From a checkpoint of a small mixture-of-experts model trained on Wikipedia.
Experts: 8 picks a token, a softmax router.
Training: a variant of Muon for the experts, 600M tokens.
Below are experts of layer 5 (counted from 0) of a mixture-of-experts language model. Rows are named gate (a neuron's input weights, with its number), up (a neuron's input weights, with its number) and show model dimensions 40-79. Each number is 128 + 24 x the weight over its row's rms, rounded and kept within 0 to 255.
Before each expert's rows: a language model's description of what the expert responds to. This comes from a sample of Wikipedia text that the model never trained on.

# expert 14
What it handles: Institution name words
gate0 [110 140 123 150 192 141 142 129 106 151 142 124 142 133 137 142 128 123 136 170 138 135 122 155 142 159 110 131 131 118 148 114 123 147 118 113 121 118 175 145]
up0 [144 179 123 146 111  97 115 129 129 102 107 111 122 146 140 146 150 114 136 134  95 132 152 115  96  98 120 125 167 113 161  80 109 110 124 127 133 166  90  96]
gate1 [142 111 129  86 147 127 177 154 171 141 100 102 147 130 138 150 110 119 141 108 118 146 143 152  80  99 139 122 124 160 147  96  75 142 159 127 121 138 101 120]
up1 [105 120 118 172 127 126  88 138 125 143 168 138 129 147 131 121 134 140 126 124 133 102 126 113 142 143 143 148 153 148 130  80 149  95 142 130 134 153 121 108]
gate2 [ 94 135 179 192 124 102 129  81 125 108 117 139 119 126 131 163 139 168 137 117 125 159 174 151 130 176  98  95 150 148  86  95  86 123 146 113 138 128 127  90]
up2 [154 129 100 125 128 158  91 133 126 139  89 120 171  95 180 111 175 103 160 148  64 108 121 125 179 113 133  81 112 109 107 151 119 107 131  90 131 108 118 160]
gate3 [143 144 166 127 139 131 148 126 104 128 118 143 165 127 140 146 146 138 118  88 147 144 107 147 144 110 128 114 125 121 116 120 188 151 142 121 124 111 149 133]
up3 [160 130 159 171 135  89  69 153 118 122 121 130 146 121 134 170 136 139 151  86  93 169 119 124 112 141 134 131 115 163  90 127 134 144 138 129 117 128 152 146]
gate4 [182 162 112 125 124 103 155 156 159 162  80 120 114 145 109  82  79 128 117 161 134 137 144 110 123 116 101 148 175 113 103 111 137 144 145 106 140 141 112  90]
up4 [120 132  96 165 148 120 127 150  73 151  76 142  92  79 211  98 123 117 117 126 117 172 116 156  96 118 103 156 100 151 133 132 129 168 175 153 100 105 143 125]
gate5 [ 88 167 169 158  97  78 134  83 158  97 150 130 130 159 130 102 147 140  94 106 158 100 138 116 105 107 113 140 139 103 138 157 151 174 145 116 115 124 102 104]
up5 [132 125  76 120  92 134  80 160 126 124 113 106 118 116 140 116 110  81 135  79 126 135 125 152 128 120 161 142 163 117 108 133 118 134 180 149 133 129  94 152]
gate6 [137 151 149 103 140 126 123 141 150 118 121 187 118 130 100  97 115 123 112  82 139 138  99 155 101 112 114 105 153 124 102 130 114 145  99  95 132 165 143 111]
up6 [142 123 118 147 107 165 111 110 143 101 185 129 102 110 146 123 121 140  83 132 107 152 112 140 112 145 105 117 168 132 121 151 107 140  65 147 114 133 141 125]
gate7 [168 122 120 133 119 116 140 133 114 130  94 111 119 120 115 164 128 107 171 110 175 107 117 101  75 133 105 133 121 146 143 160 171 100 126 129  94 115  85 105]
up7 [145 124 160 152 159 132 146  81 100 147 131 118 114 149 113 125 167 124 152 102 181 127 126 138  97 132 118 100 112 118 137 118 156 118 133 106 150 151 136 158]
gate8 [170 115 131 118 120  60 160 118 145 123 155 113 129 125 150 158 123 121 114 120 136 133 132  62 125 137 127 135 129 138 102 140  99 129 166 153 107 105 130 121]
up8 [174 114 155 107 142 134 111 157 101 133 143 139 107 110 148 112 100  82 124 135  91 101 120 160 135 120 156 105 146 150 161 121 149 138 127 118  92 141  90 103]
gate9 [103 132 193 137 102 146 154 146 138 114 143 140 106 112 136 152 133 150 130 100 118 172 115 132 148  83 118 115 153  97 120 128 121 155 156 136 116 103 128 168]
up9 [154 119 162 166 104 104 136 118 123 147 153 143 126 147  89 132 117 126 144 112 121 145 110 108 143 133 163 140  60 102 123 114 152 138  97 102 136 102 135 144]
gate10 [121 140  81 143 112 124 113 121 127  88 113 126 175 116 144 148 117 167 122 135 126 130 127 163 139 143 114 143 142 135 122 118 103 160 139 153 133 109 166 137]
up10 [145 114 171 104 115 156 126 106 141 138 144 154 129 142 124 129 124 119 133 103 144  90 157 101 151 143 148 139 141 113 102 176 138 127 123  83 138 134  93 150]
gate11 [116  99 109 134 124 134  95 158 144 120 103 186 134  92 146 137 144 150  96 108  97 107 125 144 141 106 129 123 128 132 156 130 140  93 128 163  99 129 138 123]
up11 [123 138 143 136  84  96 105 106 178 110 144 122 138 162 119 157  99 150 100 160 144 127 196  98 113 183 144 118 151 142 121  83 115 178 156  67 126 122 148 146]
gate12 [127 137 142 117 150 122 165 128 129 127 126 119 130 127 132 127 136 106 137 117  98 121 149 140 129 116 157 187 114 108 146 103 123 130 114 147 125 125 131 123]
up12 [116 126 117 174 114 127 123 100  92 126 116 109 131 125 101  95 139 128 133 115  96 122 167 144 130 131 148 161  93 157 143 165 131 135 141 151  63 103 152 112]
gate13 [151 117 120 136 163 153 132 120 137 124 157 122 122 104 129 133 149  78 152 112 110 150 153 125 143 123 164 129 165 116 128 141 146  84 175 140 102 138 134 150]
up13 [130  86 142 140 152 139 140 156 141  89 111 123 148  95 144 104 126 147 144 122  89 162 117 111 124 115  87 125 108 118 137  96 108 147 154 149 155 138 165 157]
gate14 [161 142 115 116 106 112 152 145 139 110  98 143 105  98 142 117 133 126  78 140 148 131 147 164 141 136 101 117 147 117 151  86 107  87 134 161 153 161 145 121]
up14 [123 164 128 115 116 103  87 133 100 130 162 115 121 104 124 104 113 102 121  95 137 115 138 120 143 125 123 131 104 122  80 151 155 157 121  86  85 125 143 125]
gate15 [120 147 131 136 110 135 122 112 104 129 147 122 160 121 198 109 143 135 118 151 169 105 110  71  71 156 133 114 127 179 163 113 148 156 141 145 120 161 120 105]
up15 [181 109 103  90 112 124 127 151 142  93 153  93 142 163 156 136 128 122 163 142 166 108 170 100 134 167 173 122 153 112 142 115 166 144  99 135 114 152 100 142]
gate16 [ 98 126 142 144 138 119  93  93  86 143 118 157 170 114  68 105 133 115 131 163 157 154 112 102 129 147 109 190 120 148 124 136 163 135 172 152 125 131  90 116]
up16 [149 133 153 114 140  79 124 124 143 150 144 127 155 135 152 139 122 116 134  94 122 125 131 167 123  69  97 112 171 125  97 147 148 148 142 144  96 153 132 191]
gate17 [104 116 144 136 186 137 135  90 110 133 170 146 124 124 100 136 131 128 145 153 118 121 100 112 143 161 131 123 103 139 129 117 129 128 138  98 112 152 148 137]
up17 [111 104 125 111 128 147 156 139 152 137 121 104 145 158 110 142 155 159 129 118 126 105 140 162 139 145 157 139 102 166 158  91 147 121  90 146 120 211 139 135]
gate18 [122 104 122 109 122 112 133 151 105 109 102 149 140 116 146 174 155 129 123 133 121 161 149 104 151 145 141 134 166 125 124 157 135 148 118 126 106 117 134 134]
up18 [121 125 154 128  91 115 127 144 144 107 163 122 119 130 165 115 174 111  75 116 119 135 125 142 120 132 136  89 118 104  90  80 140 128  98 108 110 137 135 122]
gate19 [ 71 151 145 113 124 147 106 119 121  99 150 142 103  94 139 134 127 111 162 157  92 136 134  99 127 151 151 147 147 110 133 131 130 187 123 124 150  87 125  88]
up19 [197 117 139 156 162  88 117 122 145 142  98  85 121 159 139 102 155 140 107 115 112 127 145 160 150 114 118 119 161 146  97 121 149  84  91 107 125 163 157  92]
gate20 [ 90 142 136 103 125 126 125  73  98 121 155 122 120 124 108 113 184 127 156 112 132 134 178 127 158 112 138 145 116  92 153 112 189 147 195 128 112 136  91 109]
up20 [154 141 131 118 117 142 139 130  79 159 130 103 152 106 136 129 133  95 121 105 129 146 131 138 106  79 162 139 113 154 115 164 115 138 114 114 121 157 151 128]
gate21 [151 122 127 134 107 135 150 184 157 152 113 145  95 153 105 143 134 120 128 123 142 154 139 178 146  97 161 109 124 126 115 142 135 117 138 109 114 134 122 148]
up21 [103 143 127 144 121 140 131 160 135 115 189 136 151 129 152 138 153  83  91 102 123  98 146 111 124 105 153 154 134 154 152 129 140 144 167 121 133  79 162 104]
gate22 [136 106 131 103 150 144 147 144 128 144  93 106  99 146 141 104 142 102 141  94 128 119 146  82 156 144 124 127  95 124 166 136 143 161  86 137  70 127 138  76]
up22 [117  87 152  83 139 118 121 155 123 131 142 132 104 148 140 132 131 103 129 110 170 142 122  88 163 145 149  64 140  68 116 120 139 129 122 172 114 127 138  87]
gate23 [162 128 129 144  85  97 134 123 149  98 175 158 141  96 130 132 151 122  96 143  94 122 135 136 126 154 123 154 167 139 117 125  99 144 106 149 116 121  93 101]
up23 [108 153 162 129 108 125 120 171 104 121 118 158 178 151 185 145 144 169 158 129 127 154 106 146 113 128 155 120 154  93 129 124 113 135 162 158 119 103 152 151]
gate24 [128  85 127  67 113 163 120 101 159  85 103 117  82 124 119 104 122 122 129 128 130  74 143  83  73 148 156 108 139  90 103 109 140  97 109  96 131 106 156  97]
up24 [109 132 140 123 106 152 158 138 106 116 112  67 115 132 170 145 122  77 175  99 124  84 145 129 134 165  93 181 117 127 123 107 123 165 100 140 125 156 158 142]
gate25 [120 140 123 167 160 139 135 130 126 136 149 127 158 102 160 153 128  92 133 117  91 168 126 109  67  88 122 148  80 159 144 115 123 143 132 129 117 108 117 123]
up25 [151 137  96 114 106 135 126 120 135 130 121 162 141 107  97 123 147 126  95 105 152 104 123 133 165  67 169  80 140 144 130 139 114 152 123 132 112 151 123 114]
gate26 [191 115 103 116 107 132 121 158 127 104 119  81 120  74 137 146 107 171 103 154 130 135 148 118 117 133 145 109 143 122 165 121 111  91 146 161 118 149 132 119]
up26 [120 126 143 131 143 142 127 138 123 116 133  99 119 144 154 178 128 107 122 176 125 160 144 135 125  57 149 123 116 122 137 174 160 143 147  78  75 129  85  94]

# expert 6
What it handles: Titles of songs and works
gate0 [119 124 128 124 136 114 146  90 105 137 141 145 133 105 120 126  92 144 145 115 123 149 165 114 116 100 125 145 154 109  79  81 102 175 125 153 179 139  98 141]
up0 [113 120 125 100 130 107 168 136 147 151 120  98 115 150 119 126 142 173 114 148 124 142 100 160 146 158 143 148 136 166 105 146  84 126 177 117 136 118  94 150]
gate1 [123  93 120  87 132 149 172 190 115  73 176 126  74 125 101 155 173 165  87 101 119 127 121 124 117  99 115  95 147 101 138 165 101 153 153 151 138 134 153  94]
up1 [122  67  78 125 128 101  82 137 117 132 156 130 169 146  90 155 138 139 114 104 128 122 116 115 134 132 125  96 142  88 136 112 170 141 137 126 127 117 124  79]
gate2 [134 157 143 147  87 113 103 121 123 134 153 144 135 106  92 142 122 141 139 102 114 153 112 130 120 125 173 151 109  92 130 124 109 159 139 112 175 136 171 100]
up2 [169 141 111 131 140 101 121 145 136 123 130 113  94 121 134 115 101 120 140 126 117 157  81 146 111 134 142 141 123 109 126  93 142 130 159 126 145 126  96 121]
gate3 [120 107 177 141  90 130 159 148 127 104 138 143 123 166 101 152 118 138 116 128 176  97 143 152  66 108  95 139  86  66 107  74 117 115 152 160 155 152  97 122]
up3 [140 149 135 156  73  93 151 129  94 116  89  97 116 113 107 123 150 155 118 107 101 104 110 146 118 135 155 126 111 135 146 113 121  87 149 138 113 127 132  66]
gate4 [ 93 102 123 141 119 124 147 147 159 143 126 107 148 159 161 105 149 186 165 147  91 110 115 135 186 165 152 131 138 145 136 148 113 165 137 139 117 142  97  94]
up4 [ 66 137  99 124 122 139 121  89 128 164  64 160 123 150 123  99 146 105 148 126 144 114 133  81 108 116 150  61  59 125 127 118 129 103 112 138 133 131 127 113]
gate5 [127 134 139 134 147 158 163  87 115 139 125 119 138 117 178 159 158 149  90 128 117 131 126 123  89 123 184 101 102 109 123 117 108  75 126 131 110 129 182 107]
up5 [114 134 107 126 100 138 143  95 155 134 145 161 152 125 158 124 129  98 120 101 163 145 115 132 106 162 137 169 132 127  96 129 167 125 180 189  89 125 136 123]
gate6 [160 159  95 113 108 114  87 156 182 106 153 151 114 133 138 118 126  96 116 148 127 155 147  98  77  95 125 164 112 169 146 103 122 142 134 110 174 145 101 150]
up6 [133 103 154 152 138 143 157  68 135 130  88 123 113 120 132 159 160 122 111 140 152 126 129 118  78 150 174 155 107  98 167 142 105 160 138  99 111 113 129 101]
gate7 [ 92 113 117  88 152 151 139 134 178 149 154  84 111 126 130 127 114 165 114 112 111 150 149 104 108 109 127 106  95 113 128 186 109  74 101 138  90 111  96 120]
up7 [ 95 132 121 175 149 103  78 116 119 120  90 170  96 138 185 107 142  95 163 124 113 159 117 168 142 136 138 145 152 143 170  93 147 123 159 118 145 127 138 163]
gate8 [114 137 104 137  92 124 178  79 131 128 140 142 116 133 114  88 126 154 180 154 143 127 123 160 155 101 142 131 129 140 150 184 147 118 130 102 134 118 138 153]
up8 [123 142 145 158 126 142 128 174  95 121 164 173 166 160 112 135 154 145 146 122  71 144 110 124 160 104 143 129 162 151 140  94  91 115 120 141  97  88 157 146]
gate9 [151 177 110 160  73 107 167 132 139 124 127 138 102 136  74 140 162 166 127 115 142  89 121 180 156 136 136 116  95 111 105  94 157  80 100 159 128 125 127 114]
up9 [156 130 100 174 145 138 145 138 112 160 149 114  84 185 130 171 171 130 126 115 108 136 101 125 113 143 127 111 140 150 136 159 137 110  59 137 126 104 117  93]
gate10 [ 73  55  92 127 121  63  79 154 143 137 121 135 158 121 102 169 114 106 137 134 124 133  87 127 107 164 118  88 110 132  78 111 109 166 101 130 110 115 121 143]
up10 [124 120 130 164  98 189 144 133 171 129 140 128 125 148  81 133 108 159 135 136 126 124 178 139 137 120 118 120 109 127 127 128 207 142 153 109 134 104 158  77]
gate11 [ 98 128 114 144 113 141 136  92 139 148 153 114 147 130 152 130 113 146 126 101 123 116 120 118 163 120 109 157 135  98 159 145 109 135 121 155 125 146 144 130]
up11 [ 90 142  91 102 148 101 141 118  97 159 103 106 145 150  99 117 119 116 136 101  82 138 107  87  94 102 144 141 118 125 106 121 130 158 150 132 157 166 105 146]
gate12 [135 134 112 140 122 112 154 126 112 141 168 150 131 114 156 128 107 107 133 129  91 159 119 114 114 138 138 144 109 135 182 127 153 163 154 114 103 125 116  91]
up12 [170 135  94 146 105 135 101 145 125 127 124 124 122 141 156 106 129 123 132 111 194 110 194 117 114  94 124 161 135 111  99 160 156 121 119  88 150 117 137  88]
gate13 [124 110 159 104 120 118 155 121 164  99 100 104 141 141 136 113 131 141 131 127 147 117 134 160 149 141 159  97 111 143 139 123 171 144 114 122 107 161 104 186]
up13 [108 113 124 166  89 113 114 145 165  85 150  93 122 141 137 119 127 119 170 110 140 121 146 125  68 145 136 156 135 119 149 117 125 164 130 123 135 136 107 130]
gate14 [127 127 113 140 158 102  94 127 131 127 169 147 149 137 177 132 114 127 140 110 119 108  97 135 128 145 152  85 150 122 135 127 144 114 114 135 120 146 152 102]
up14 [110 155 119 127 141  97 112 105 148 132 160 131 107 125 142 143 151 128 126  92 157 133  92 138 130 139 145 115 137  95 120  87  86 106 150 132 103 144 166  95]
gate15 [142 140 161 124 154 113 163 101  94 139 119 137 133 121 161 106 154 133 131 100 126 108 124 106 111 152 125  95 118 115 128 154 134 100 142 121 131 135 118 157]
up15 [165 143 112 118 121 124 112  78 105 141 116 118 110 124 109 165 123 107 130 102 124 124 149 122 137 175 164 134  87 138 172 131 152 140 125 154 153 136 142 131]
gate16 [147 159 130 133 155 150 121 137  97 113 125  75 107 120 110 144 129 142 119 116 133 160 135 132 140 139 122 113 134  72 106  92 151 137 115 120 169 152 118 137]
up16 [ 89 113 121 110  99 102 176 125 146 136 136 161 114 138 102 123 149 121 114 112 158 141 126 149 124 122 130 142 162 147 118  99 153 107 150 159 121 116 158 133]
gate17 [ 80 100 171 109 104 154 149 164 130 171 134 112 144 130 124 129 131 137 144 161 115 128 144 109 142  93 168  57 134 152 141 108 146 145 106 101  98 172 121 126]
up17 [ 91 119 120 137  89 171 147 168 127 161 154 153 113 136 128 125 128 148 146  99 117 136 115 136 102 139 119  95 112 101 125 163 163 114 134 148  95 138 102  73]
gate18 [135 189 187 152 136 108 125 105 107 145 138 121 116 137 104 159 104 155 116 167 146 110 118 160 148 114 127 132 120 142 109 145 110 122 157 122 125 159 138 106]
up18 [132 123 141  93 171 148  99 130 122 120  87  80 167 153 154 110 114  93 107  93 132 149 125 115 135 155 119 104 159 151 145 140 113 136  67  83 116 177  91 133]
gate19 [140 141 160  85 119 141 164 159 145 103 166 128 127 152 102 117 114 113  77 144  89 123 135 109 133 110 112 104 117 113 169 153 136 124 127 168 147 148  81 118]
up19 [103 142 123  79 161 139 143 104 146 128 147 137 104 127 108 148 155 154 103 112  99 118 125 141 151 133 124 124 151 117 150 158 101 111 116 121 139 164  92 127]
gate20 [ 91  90 146 119 119 152 104 157 118 136 119 154 181 139 153 133 139 152 125 119 130 110 140 170 151  83 128  88 130  89 167 145 132 112  97 111 151 138  90  82]
up20 [115 180 122 135 128  92 145 136  80 147 132 108 112 141 152 130 108 137 132 149 101 146 133  66  86 138 116 113 147 118 119  87  94 130 185 122 136 125 135 132]
gate21 [153 164 108 147 115 135 131 134 127 127  99 109 124 138 133 150 107 124 138 111 139 153 136 115 184  93 116 117 113  89 147 130 135 174 138 170  93 139 128  54]
up21 [167 165 111 145 152 162 137  92 113 160 116 128 141 141 120 119 137 130 165 100 137 137 123 118 133  80  95 146  89  98 145 144 112 158 143 140 140 143 154 110]
gate22 [127 157 148 165 174 183 166 139 121 166 127 135 158 100 128 113 128  92 120 119 170 133 151 102 131 149 143 136 114 120 135 181 104 152  91 115 129 173 142 127]
up22 [126 108 145 102 131 108 150 115 162 143 118 127  72 153  82 141 152 119 133 151  73 117 136 144 123 129 145 120 125 118 101 114 132 165 111 134 143 151 130 113]
gate23 [119 110 123 173  99 124 132 119 130 112 105 194 120 133 157 113 105 138 143 130  85 162 111 136 114 148 142 156 125 156 119 161 117 181 136 138 124  76 123 100]
up23 [123 171 112 140  79 106 152 126 139 112 173 123 122 116  85 113 134 105 142 181 186 160  73 122 149  88 145 162 136 130 105 104 169 149 119 107 140 204 103 139]
gate24 [ 76 110 165 146 167 144 136 121 127 172  94 118  97 138 128 114  79 134 157 132 131  97  60 141 108 108  96 154 158 164 105 126 107 137 153 145 111 100 127 151]
up24 [109 134 155 105 155  88  94 118 165 154 172  85 109 129 164 153 103 112 128  91 136 114  95 133 139  98 145 112 127 102  99 105 110 149 162 144  89 122 140 150]
gate25 [115 168 139 119 178  96 118 120 110 128 121 139 124 103 122 142 130 114 141 134 138 141 116 130 102 124 133  88 143 148 135 148 139 138 121 135  92 130 134 132]
up25 [ 96 156  58 160 138 189 124 127 131 134 121 149 110 116 142 102 162 117 152 108 101 153 117 125 136 125 114 136  88 128 104 131 130 177  88  99 143 147 139 138]
gate26 [128 161 134 112 128 114 120 140 163 124 100  95 153 128 152 155  88  89 131  97 114 138 138 142 116 120  83  91 161 150 163 119 135 148 126  43 177 186 151 132]
up26 [ 93 109 139 116 122 160 144 161 134 179 133 124 119 148 148  65  81 111 166 143 151 132 181 106 160 131 116 191 137 153 171 144 138 162 170 111 121 137 148 145]

# expert 58
What it handles: Line breaks and quotes
gate0 [143 111 109 171  89 113 162 150 146 115 137  91  98 168 112 119 116 156 136 106 110  74 164 147 130 134 204 189  98 136 134 113 131 150  75 143 123 121 172 126]
up0 [131 160 116  84 129 158  62 146 134 135 105 172 129  85 135 170 139 146 125 144 141 105  95 125 132 124 109 154 129 158 145 148 107 108 175  90  93 161 110 119]
gate1 [128  83  95 129 109 125 148 139 149 140 152 133 131 121  80 129 113 135  74 131 132 117 133 112 133 101 138 122 148  82 142 192  73 104 111 149 127  74 138 104]
up1 [ 98 145 119 145 128 135  93 100 124 141 128 121 134 161  79 119 138 148 147 109 113 110 138 117 131 106 107 108 129 123 160 177 100 116 109 139 124 146 157 185]
gate2 [150 112 161 168 160  94 139 119 108 146 130 135  81 101 132 100 143 103  98 105 125  81 157 147 125 123 139 105 177 118 142 133 145 151 132 140 112 169 150 138]
up2 [152  96 151 131 143  92 122 107 155  97 136 164  88 120 117 132  94  84 112 123 127 112 103 151 177 142 127 143 181  99 124 105 169 129 136 146  99 147 176 163]
gate3 [146 175 174 151 140 147  93 140 127  92 124 125  89 135 101 140 160 138  74 137 115 106 138  95 129  98 130 160 132 128 118 134 108 137 174 144 112 184 130 101]
up3 [124 103 136 117 149 101 148 149 125 106 111 160 164 112 148 120 107 110 136 162 136 208 139 142 114 122  99 123 141  76 150 120 158 119 113 125 152 130 132 135]
gate4 [126 133 113 120 119  89 161 119 121 113 141 156 117  88 109  86 162 141 117  90 101 152 132 154  86  78 104 168 119 133  99 105 116  62 179  91 124  86 139 108]
up4 [ 73 105 113 127 141 113 129  97 178  83  91 102 123 155 145 139 148  92 118 146 129 124 134 193 183 132  99 139 131 122 111 106 100  71 101  88  92 106 146 115]
gate5 [166 138 157 132 148 125 151 146 124 145 136 148 117 105 136  87 136 157 146  87 146 145 112 124 129  93  68 144 123  48 136 116 123 129 136 198 145 128 168  93]
up5 [113 119 108 160 196 122  90 159 120 125 121 135 109 116 161  92 135 140 134 141 108 124 114 110 147 123 170 132 114 155 134 166 133 124 118 129 137 143 123 167]
gate6 [149 117 123  82 128 172 120 104 115 128 110  95 111 128 142 147 144 103  76 130 129 120  99 151 112 136 122 160 167 137 145 125 182 146 126 190 117 138  87 164]
up6 [ 76 101 109 151 125 111 118 144 131 112 125 100 136 138 178 114 131 101  99 164 135 161 120 138 126 139 122 135 110 180 160  93 144 138 100 161 143 159 133 165]
gate7 [139 110 154 104 151 127 147 137 104 137 111 140 146  73 182 151  96 142 119 123 103 148 108 130 111 129  95 132 140 132  91 129 103 144 125 121 119  94 111  72]
up7 [140 103 129 106 176 131 147 144 107 151 118 174 126 122 171 152 119 151 178  87 114  99 133 131 180 162 128 165 100  94 106  81 114 123 122 157  96 112 171  98]
gate8 [129 108 154 153 111 136 136 144 119 140 140  91 143 145 134 144 140  86 120 108  87 125 123 110 168 136 165 120  92 135  90 125 101 128 121  99 158 168 133 174]
up8 [136 110 105 101  90 137 122  90 124  96 178  87 137 134 149 121 149 149 153 167 103 106 124 125  70  94 111 153 162 113 146 148 112 129 127 154  93 159  95  97]
gate9 [146 122 163 141  88 122 124 121 132 122  97 109 114  94 137 140 112 159 141 117 145 111 104 107 132 151  94 160 116 147 167 108 110 137  95  93 122 154 133 181]
up9 [112 154 105 109 153 123 134 125 168  94 115 130 128 155 149 136 122 106 124 158 101 139  96 102 124 107 117 116 138 112  88  89 139 119 154 144 144 146 104 134]
gate10 [111  95 114  98 129  92 112 135  93 151  92 147 133  85 131 132 154 138  85 153 118 166 151 128 143 137 118 127 145  99 114 106 118 101  93 118 147 117 136 127]
up10 [113 103 127 141 159 165 139 168 159 130 145  86 120 138 114 153 154 106 137  96 172 163 126 112 141 120 115 127 133 122 114 109 158 131 150 102 118 119 129 163]
gate11 [130 137 104 145 111 166 131 136 147 103 123 102 159 129 126 153 115 109 142 137 127 109 132 146 143  99 138  98 120 121 127 154 128 136 139 120 105 119 170 115]
up11 [156 125 173 113 146 122 131  80 120 132 135 139 153 104 163 162 154 126 140 124 108 135 195 119 105 115 183  93 166 131 117 121 126 130 132 167 104 139 170 101]
gate12 [115  97 128 113 126 165 152 107 123 143  66 160 124 136 172  73 181 167 135 120  92 124 148 106 132 133 136 128 140 134 129 103 106 114 152  76 130 119 107 157]
up12 [111 122 164 123 125 115 195 109 126  77 120 108 108 119 114 129 139 112 146 142 140 137  86 137 127 179 146 115 142 146  99 144 155 154 122  92  91 154 125  73]
gate13 [159 111 132 121 123 136 124 154 113 134 103 144  96 123 137 144  48  99 106 124  86  97 102 150 148  98 166 142 141  89 167 109 105 130 156 112 108 138 180 109]
up13 [136 150 155 120 177 135 136 112 142 124 121 113 116 136 123 134 185 137 146 119 148 180 157 104 139 131 122 123 108 151  91 166 130 126 103 153 112 115  96 154]
gate14 [149 105  90  90 127 113 143 134 132 121 135 126 100 137  92 140 166 103 124 157 127 122 150 131 140 195 100 119 138 154 126 140 141 129  73 146 125 130  99 110]
up14 [106 116 102 106 137 100 112  75 103 119  98 107 145 119  86  87  90 137 152 111 165 112 129 132 104  86 114 128 113 124 101  80 120 156 115 126 121 112 161  54]
gate15 [138 121 143 142 118 166 150 145 124 126 122 125 157 166 109 157 137 150 136 112 102  87 110  92  85 130 109 117 118  96  96 159 101 130 136 120 121 111 127 136]
up15 [121  93 103 122 150 145 102 109 106 113 116 138 133 100 134 128 111 145 123 114 133 138 131 101 130 143  98 119 112 139 106 163  93 108 134 174 147 115 155 100]
gate16 [127 128 134  95 108 122 138 146 139  85 100 133 172 108 123 104 140  97 105 172 172 149 135 109 121 127 111 144 111  94  99 159 194 152 138 141 158 142 111 131]
up16 [152 148 148 118  87 112 153 162 134 147 179 130 131 105 130  95 129 190 124 139 143 132 118 104 111 120  86 133 112 105 132 125 143 109 146 167  94 117 116  87]
gate17 [ 89 116 137 124 112 147 134 118 106 116 149 156 152 137 143 110 184 162 149 136 129 156  78 149 144 112  93 142 194 153 120 143 141  78  92 122 107 135 176 138]
up17 [ 98  94 132 149 107 137 147 103  99  95 195 145 128  90 145 117  96 146 165 111 129 144 108  96 151 132 103 119 149 127 136 134 148 118 142 117 134 175 136 152]
gate18 [110 146 121 118 103 115  83 106  90 118  98 142  94 147 132 155 142  87 126 147 105 155 148 120 127 149 137 137 120 108 106  92 154 153 113 117 143 137  73 101]
up18 [142 137 158 150 151 176 128 168 166 117 130  90 149 115 120 136 150  81 144 144  95 109 169 111  92  93 125  87 121 170 116 104 145 122 120 125 123 140  91 120]
gate19 [167 103 151 172 142 163 141  97 101 146 126  96 131 140 104 154 167 129 148 138 107  90 141 129 108 121 127 106 168 112 157 115  95 130 158 108 141 139 137 132]
up19 [102 123 166 125 130 169 139 152 123 166 151 144  94 158 140 118 154 139 119  88  95  85 126 108 110 149 146 183  80 119 155 170 132 124 103 166 142  99 128 185]
gate20 [165 123  98 141  98  89 116  86 137 148 103 111 135  95 157 144 127 147 122 159 168 176 131 147 133 132 103 162 169 111 168  70 157 103 101  95 124 137 140 108]
up20 [108 136 153  99 145  89 147 122 125 115 140  86 136 126 155  94 127 110 142 146 111 162 127 162 128 158 120 145 158  99 134  92 160 138 158 154 133 138 103 153]
gate21 [175  82 142 146 136 117 120 130 150 168 106 118 107  85 105 128 133 129 130 158 158 126 110 103 123 116 157 106 118  99 195 130 121  96 129 141 159 107 187 128]
up21 [110  84 152 101 152 129 157 137 131 124 150 126 166 131  60 134  87  73 159 138 115 155 167 134 124 135 119 176  97 127 120 141 156 150 137 152 153 118 137 129]
gate22 [165 137 114 148 113 136 142 159 126 108 162 143 109 121 140 134  90 101 112 114 124 171  94 160 156 111  85 119 117 137 138 115 145 153 147 114 140 157 134 116]
up22 [147 132 130 146 106 124 101 163 134 149  99 115  96 121 134 130 108 124 133 146 113 131 111 146 162 164 129 125 107 132 164  95 165 123 114 117 104 141 172 133]
gate23 [128 135  84 107 163 181 130 152  81 176 138 144 138 105 124 149 108 112  87 160 130 119 132  74 181 114  87 139 107 118 111 127 133 141 126 157 123 140 112 132]
up23 [109 118 101 112 115 157 163 130  90 178 122 118 110 141 124 130 120 159 153 103 171 106 111 109 129 154 131 164 146  82 110 142  97 124 134 100 136 134 168  99]
gate24 [128 117 127 169 151 133 116 147 147  66 166 139 136 148 150 145 109 144 134 140 131 145 102 117 108 132 115  96 127 114 100 138 117 128 113  84 132 125  91 148]
up24 [143 142 125 146 145 131 172 160 141 177  87 145 143 108 117  88 106 119 145 125 155 131 120 140 102 113 132 111 105  96 134 137 172 107 123 139 130 101 139 146]
gate25 [119  84 102 114 142 134 119 149 111 165 110  98 110 126 169  85 147 103 152 110 117 115 118 137  86 124 149 185 129 105 144  70 128 122 170 156 135 115 157 118]
up25 [141 161 122 126  93 113 146 117 105 125 146 176 128 126  79 161  70 124  92 114 121 124 123 130 137 118 141 122 138 130 180 140 115 146 134 130 133 137  99  93]
gate26 [ 79 149 140 112 142 151 144 140  95 116 142 128 116 148  69  77 125 140 119 127 155  95 119 102 125 119 120 143  92 121  74 119 153 140 123  83 181 146 119 129]
up26 [139  95 146 108 134 114 114 103 118 114 122 127 147  98 131 170 122 125 111 133 111 119 121 115  94 119 136  60  91  83 115 151 118 117 146 153 136  95 102  86]